{
  "norm": "rmsnorm",
  "optimizer": "soap_variant",
  "learning_rate": 0.00268
}
Below are experts of layer 5 (counted from 0) of a mixture-of-experts language model. Rows are named router (the router's row for the expert), up (a neuron's input weights, with its number), down (a neuron's output weights, with its number) and show model dimensions 0-63. Each number is 500 + 25 x the weight over its row's rms, rounded and kept within 0 to 999. Numbers have three digits each.
Before each expert's rows: "comes after" lists some tokens at least twice as common just before its tokens as in all text; "comes before" lists some tokens at least twice as common just after its tokens as in all text. This comes from a sample of Wikipedia text that the model never trained on. Tokens count by the router's weight.

# expert 15
comes after: ".", "\n\n", "==", " =", "===", " =="
comes before: "==", "===", "The", "\n\n", "=", "\n"
router:483513504490502483503516494517506513496475502511497457516500556503570480469537528541500520503476523547498466498509425492453547535494499549522537516480480447491528484481462490508527469492486500
up0:482517501552495493523479448511499536475457511486526536508532527520506457496547560494498525480463532523492466513517482489462484516481477481509494485514540488482444493471486463512518495478474512
down0:501524503494473498509496540496500469538501548511494466456497496527521503523472470538502511521497470551505489485509471481535504496503473509498476468544545489534489490471543520509531511502523444
up1:551457503533515488506470513505486511495501493525510548462501569534521506523518496505501477483519465476527459490497493502521503546501515484482500500516526500437465484479527468472530493510510513
down1:536467531459515457487495496487485529518541547517494466426525536510515498524514504486496506516529492501480484482498493503476529526550539508533525498539478434512488552513492503468495477499545511
up2:505491482490461533515513445518515492469503530444498506490488502458507505477498524535526527484463506508467486500508481473535519508469471483484486487474517498502465520506521468543466476476487489
down2:519526534523483472484499450525492517461491530528468481488498478514503510532460474519488519528531531521515493513528533492509512524505467485475511533532448478501508442484484519492492516496502529
up3:513501498467521481479505522525468476480535528546499516504516490499519549534547513524540501511440549445494490476496495456513496473510501477539496496460526488525464491493511513502543485508490458
down3:465530495482446460461554484537509497467467529468454512525505483485480482503502482513488495496514496507486483502547507499527489503497518456473512519467458535477479507497503505494520482511505519
up4:498508417519432491486528489516475491545507512542470478480506497488553533480497532504550491508507480532479503505512524486493482509501473475525520511514476534515501496495517481484476521456551475
down4:502518515494487594444480488488513512520518529499519448526503514527503448487462480529500472497515483537498520466481488497484500477479467515473537512501501506499511488544515507481465492479489509
up5:507511483442479478489486459546482509452415521507481494534493479520532498496511500511498514542514511555500514499493506524493484480513545530489499503503545514515521533521501520534513506511475509
down5:513488509482503487495506493527511524556513551520530511523483512504524480475524532519520464499494503521497501482527516512503548526469505544506500525475457401474507526498465520535507523490508451
up6:481490448510517513460489502499461493493464487514495504532497541514514492504506498463517492461464470524523513481506548513456491490512467456525473522446538476512444488524515496479544490491511526
down6:499450469460542491480491530504533501511480519504465502483495505487493501529492494518476458511530498448514497489516502521499514501496524502519447493458477477525530484509460502460484514512480521

# expert 30
comes after: " | ", " ", ", ", " (", ".", "| "
comes before: " | ", ".", "–", ",", "9", "8"
router:489480455471456475466488475502491451470441466499493496512478535513448492485462513494500513499525498555498489524495506509489499554508519517539480522512503498465477497528470509485505467501502493
up0:484474503508521536490482484498503493481486484464509483505479521489470497472502474480471504515457480492495472519475459528474483485534485478478494492436524533521494534529479484497509472474525485
down0:491479477497492523464484498469509492514513536468535494492478509534469499437469508493498536511522474482523467481469516545487507459486475536496479505486527510494490519518528503532478464489490518
up1:518555519464504533541497507509591502463489474488483474497533476488508552465485512514528488512459464477450519470534504509491508509524440488491487512458540514534520535512511490468467502475479488
down1:530499519482491493536495468535525500537520508494541528482527509494501487518472484535502517502416518492543494493486515503520517468466477497469526470497505527508481483497480500489485476497518524
up2:553521507472472492503482477507471527485546458462479502479516525522560536509470508496515438491482520524453548509480471524459523510500463511576518501493492493491492500509529507520505478501513499
down2:501490459460469460519485515525466512491530510508477461485515484485498500488499489498454483536498458475516484527444487480479494493512520518495525507551478501517494483480501487489472454510441500
up3:475490539444495494514506484473523516503459517492457508485493483510553520525487485491500530546457497468484499531477463479558512498511525548514498486508519493530472492491471537483471482513472479
down3:516506429478497448477530510482512474487472487543486506476504513527513452551461467503494505499478502515514479460557487507479498503541482522482489496510519524472502503502496496521507469492502528
up4:537503531512502491513512545450504509534498487481494506538532531486508489536491477528501499506552469510459527459511526492478515510520467519512564512509464500531505509530510479524570515486489498
down4:475507516474453461505481514517449547508457485532525479514526462468501451475509494505501515517469497514467463532460512529547482515512535441492506541525522490488458445466487505475501483476548497
up5:486504482506479483489505501522525575551456524503518529522490507507516486491471560486514513547537476507501535460511491489495512483493469500479486485454491479476527524516506442473536531509514534
down5:567493475478513502462493471516487516500497521513480519481486519500462484540507501494508505513509475505480528534465534513484534487483488500501521482535515485496503518536444525511500488459483515
up6:485528509505478506563540531480504483476541504495515525508531499505479510468480517523491495528486499527504534493502476526515525481522457478546483492516533495486490536556460512516511484535467492
down6:486509517476507495533524537506520500468493534508491533463520531488473472494493506482498513528504516531516477489495474499550511486506482489481501450539560487478510508544506511506483499478512524

# expert 11
comes after: "2", " | ", "1", "–", "| ", "; "
comes before: " | ", " |", "–", "; ", ")", " League"
router:538457476497481481481514497490458477498484451488489448548489531465511497475498579496556495487518490558489480490496498478516507544516518465513478499489498501502503484534462486474521511440478530
up0:556538520512504452515493507487509488503430518516499445469529498528483439524482533501516517510502477496538527545519520474520531520555486491511512472486479494507527503565492536502496532526512512
down0:493506480484509506472545474480495508494492514501498503498508463524492471502488531479510556439523494489468526536517515521519495505493495506512483511501498507457530495487480479521495511483481523
up1:482479476531515543518517553503491494503466493456503473550488492510524503505488504545527484471500450504501505478511518496513498505508492487474487465493462495477505438504499488491496492485474516
down1:481525513493492476486496531495511490545476473504540509481551483500510532471460485498488500496515499497533515555511491493476533492480463527502489499500566502495513523461477503485495543486518492
up2:486484480478509478543490483495490458501530482483521515487493498451471531522518527457489477497503472493498510501518530476509514517501499566518465533497533495511483538528496479485477511483472521
down2:484505512532482498485521490483518499482512469505527509463509472523487496513491507447520494536518466515491463475489554541496481484475527507503510506506466480538523518520467514527467499479499507
up3:493506494505498474476533469476456480508507503460474476539497501490521496515525507456500496478474505507509561484480443480465520530460506524494504513517535494485561523500527522489538486487533516
down3:498492490496490521487504502474475503482500489488513534492531439504517528492491504452504489486507499508506481548502493524491485517489495529472508515488507511524522476473521497482488495528474531
up4:522498521515491499498470513447504494518530540520489492494473566493497529468545513488497507497478536472491507520466515456551479494493512505506541573454480465521482482508508471562464481543463509
down4:526522541491495550487535542500457501542512502519511470474500525553551471530500494536513492485455510530519492493508475534480521450479526517497492491531517510488512508515538467477453522529515511
up5:535506516517469470493490530522470513489514497535462527491486477532503504529454511487496481457526473506444461470510497501535507499511519500531491517497507536504510461458483455458477488508532476
down5:483520461486559516527495543480533486454524486477526495485452484453476495450478504530518504513432478466527564491477524485523523500507498508483500498491495489498489488493516510514480495531485473
up6:515484507472513502482555510518479481510526482440475481502535549481496455490503547507485507486477554534466454502511502485551510478528506531498526503558480457502488472529481519516480484460497510
down6:505500539435465511480489495510505475497475458497516548548511516455505454521490459532492542505512525504518504547481475547531456511503519510524513494467483490524507496535502487479465477512449492

# expert 10
comes after: "1", "0", "\n", "3", "4", "5"
comes before: "1", "2", "0", "3", "4", "5"
router:515448473491491457507559478527493485521471526488488462482467494512492482473502507488523493485504478526462508459534475469509516470523489519498474504460508501509518539478503490509563480509488512
up0:518499512494515500550526540470488515478505462459483489536514458551490503508525474534487546510479545499509489542561495475520521466490472529502539516457504501496449516524512505490508512471465480
down0:516504490541469488480502483514480441532496518520433484520496460468524596509505543519508491518522502516540459495470491508516499500502464477498518545529508475479460493469492482507478511496495463
up1:517476476537494546494528456537524477502471528478490493491514503511462439498496498514417495505530477509504530538502485480481515520476494450481474496520493528497494451516423446513475466518547540
down1:484480522515527517535483477551437514490495517517527527505511450454452512518490451510549538486493495517529498515487484470467461484511506517507500449548493486486527506470535497506485536508500471
up2:526499493474512497565462464450481497525453512518511497510481487533517533469484520506539498477489501530476500462486470505486515522554516518525488516507522570517469521484492524481510496464490547
down2:450507489475544482504521500535495464498489517517509483497494510474508525483478539492464551492502454576517480479486485531504497530452540510487524495462479510445468485459491515490454544476490468
up3:515460479472504500468504467482529458512508471540453535451492505469515509491491472490498518485498460485518531484477494499479501493504493506495513493450464520517512524497552468485506453450528483
down3:488507488508477528524466485523487485517534548488493515464485491497505507570507494502515504490473505521512507473499547488497500496486507549451510459513504482475471501520522477528534522464519491
up4:535477561543502470559510460512444499511488467500525530461504496540491502542490512494483551502512506513479476480508482516508434489441501463532487508534490476482537478491464501505484450503501509
down4:432500491496478503515470473464587485507530501523485528522540499483525550513504461484490515480472545474507497506480488531504585516508472525479509512491474500473496548518563525420531489480484512
up5:498472494499480516541480518525485472468512511506542550543512502483550507459482492503486510525522513513470533498502512489478531484520504505493468501542525542484499531506486531484489482484476466
down5:444491531542523524511495552510495517522511505467469529488478542481452483510522480505502477534572473458553504506453532477520521524477516504510469548519440493479493535512538479530506535538512472
up6:476507463520490491483474535535462487507503508527499484484468531489568496506500497491530534469531532467518512551503481513529473500473540485522514505494484483472490496483517513464470497473498503
down6:444548511493485536469496529459504511495566502567535531509549471557483521452499501507477514470528502489492474503512504528487485466475504484488497473466489524551490527506510485509520478517505518

# expert 6
comes after: " |", ")", " |  |", "% |", " |  |  |", ") |"
comes before: "| ", "-", "|", "- ", "|  |", "  -"
router:506492498502457480475524464507508528493496515465482508481500513482506519512491496491520541485535490521487525513492519439504510504482487471522480478519556494493543486522479536488513520482482497
up0:508463491478505497508510502506516471505484532522469455521441533517524500510507499479488444448526510525504505500492525473532459535513496454499494466509521478507515520481508479527514525482494486
down0:525530512505509499514485541513522506535525438499510498497505485482478489503502498544497476510469467526511515490480463484524494486467466523528491475521516527469459483512519457480492490482519525
up1:510487502543491512486549485529531465483499502510483507522513554493481482507485499501517509519532497557474476478525503538518523461507488509450514537528529493439466483542495520520517533483466487
down1:477500532496490511500501478515493473536535507487504539501552480483497479549486486491449494567529539525501511526491481515525504468524528490497532465486477496520494506505500487450495471483508449
up2:524552450482508571494509537510478488543480453511495477507518500513481510487509512478526443502500510484494517484510484490496538475507476492514483526504519478516500521522514491497494462499500483
down2:489525455459466537538518511513472470505561493476472512484480482510500533452546486494473454445504462485511522507551446549534482551499481490516441501484562509471493528542501425492478479543510453
up3:470487531536491515514466472527512483533478487523520514510539482500529507448542525442513544503506540496485488512467525516499520517466482525554452532506525522488498498515482508496500477470524493
down3:470464491492488449496484494483517454506516521488467506522498441488464444508512460463495512525454468510507486504509467495525473508486471480508506528496502499521507530530506528505501529512518479
up4:457469492473450469489509502488528518522500501497450495487518476510489498490532484492515516448483519500468476485514521468508457520498462517507539497510507502523482507511493458519497535484495498
down4:471503456500534535498484506524479451501491488506504500478421501487529494542471521499531523522514525497503485471519457456481466503528532456475493503507497496493514479473509509492544475493490502
up5:515517515482488466519572521523515506497521528494455475493459473509482506492469530460520494540523492479546519511488528500531495474559473492519521507487527527493552516464468498514491519498541487
down5:490537486482534499493520520549443486457512567496496521496492504494525510487503537458431477490538514448546522511511477469495486500493490507452525504473512521467487514514505529489521496507536491
up6:544467444493508492504473487493448467563495500484504508540459493532510507511557529512536498505533460483444499509523491487473460467469525491505483466523496560473507514520506479515504506508477552
down6:474574502481545490508509515419464532529507493497499510494530505525499510495503485482479522477526526525466522554528476463450476493486488564492498544505535492484518479528486518456482515490480517

# expert 8
comes after: "\n", "\n\n", "0", " x", "5", "4"
comes before: "\n", "\n\n", " Al", " H", " P", " x"
router:505464512508510493516522506501472509474449483503479451505514527477458504490475514488446489493495525506471453550484458461513474515485527485497523499487519481488494509510514530518520502485453504
up0:520535520464493532528565523499516477447531525470534455474528519499514471506470477491489516532490504481522518506500472513498529509479477539488498524532519484534498528511460505452497495534471518
down0:456525485478541513471520503528477513491495494462487491453453490486531497525517487452479514518502538536511489485490539472478532460517519558531477498533476489501486545504495497473481494480475499
up1:488517497476474494528438542485498521510494493525464505492486511502498550512505504507487519497487530512525522506484523501513480534497523523466490501496486487489467508512507538485517485516453501
down1:516492546485537490494536488499485515516473522553492515507465498502508500502466492474457500466485506490529506543500507498469499504467496517472491545498487508528541492516528498519523462492458473
up2:528456521484524478483515502511506504512590513476486498464466488412525513511513528494529519533495495494503495488510493536520526557512510544469512477510443488495467534525477513504503487472476509
down2:499492529485484522507447508502480496483475494508473487518519507548493487525536493496519467507504528488517507495510454515526495511497490513492527481518536496507477477484526510481454511463507546
up3:513526497525483460484469523507506514512493482515537493432498495535456477434503480476503514509533490470527488487489485451501475495483499444540471485516482474544532530479500497504498494455494513
down3:458535523489529522524494456510506468525517472474491502531483518514473496517479519484544446499513500491513491509476483503514490510465479484506501515520487535564506481498487529468476500486497495
up4:520522467500514496503493512507501487542500493501519472479529466490479507483495528498496491497537495492494521528500501457544536467510495468536486531490489495526469474500444532504506484511491483
down4:498481506510527490474465535471502518501480482521472502528503520487479473506540506508481518512501460537494480462472542497510458486524472500469531544526470527490485520489477544537511572461491495
up5:473495538507524515497518500489514503501471494493479499504504454527469515487494472481480474484486491533531497466488490563497465464532459469529473492511512518470448512502529507551475508516516481
down5:490527524470548492464502496511486508493523475488528494558533474540494532516477476443515496490526508537498475505489523504493519504464507472506533484469521531515476477487510527474531520519477507
up6:489488470490469563536439471563450507515483489467485468481491528528531460469427490479498501508526493525520497521569498496484481525512501521527519518504503507549523463487482490535491543490519488
down6:523482520491460479459539490535502482501570527520499483537486477483564551493457512487532526490508474458520476534547514462488504448503483502489572505508477528497530521529484518469505503499499509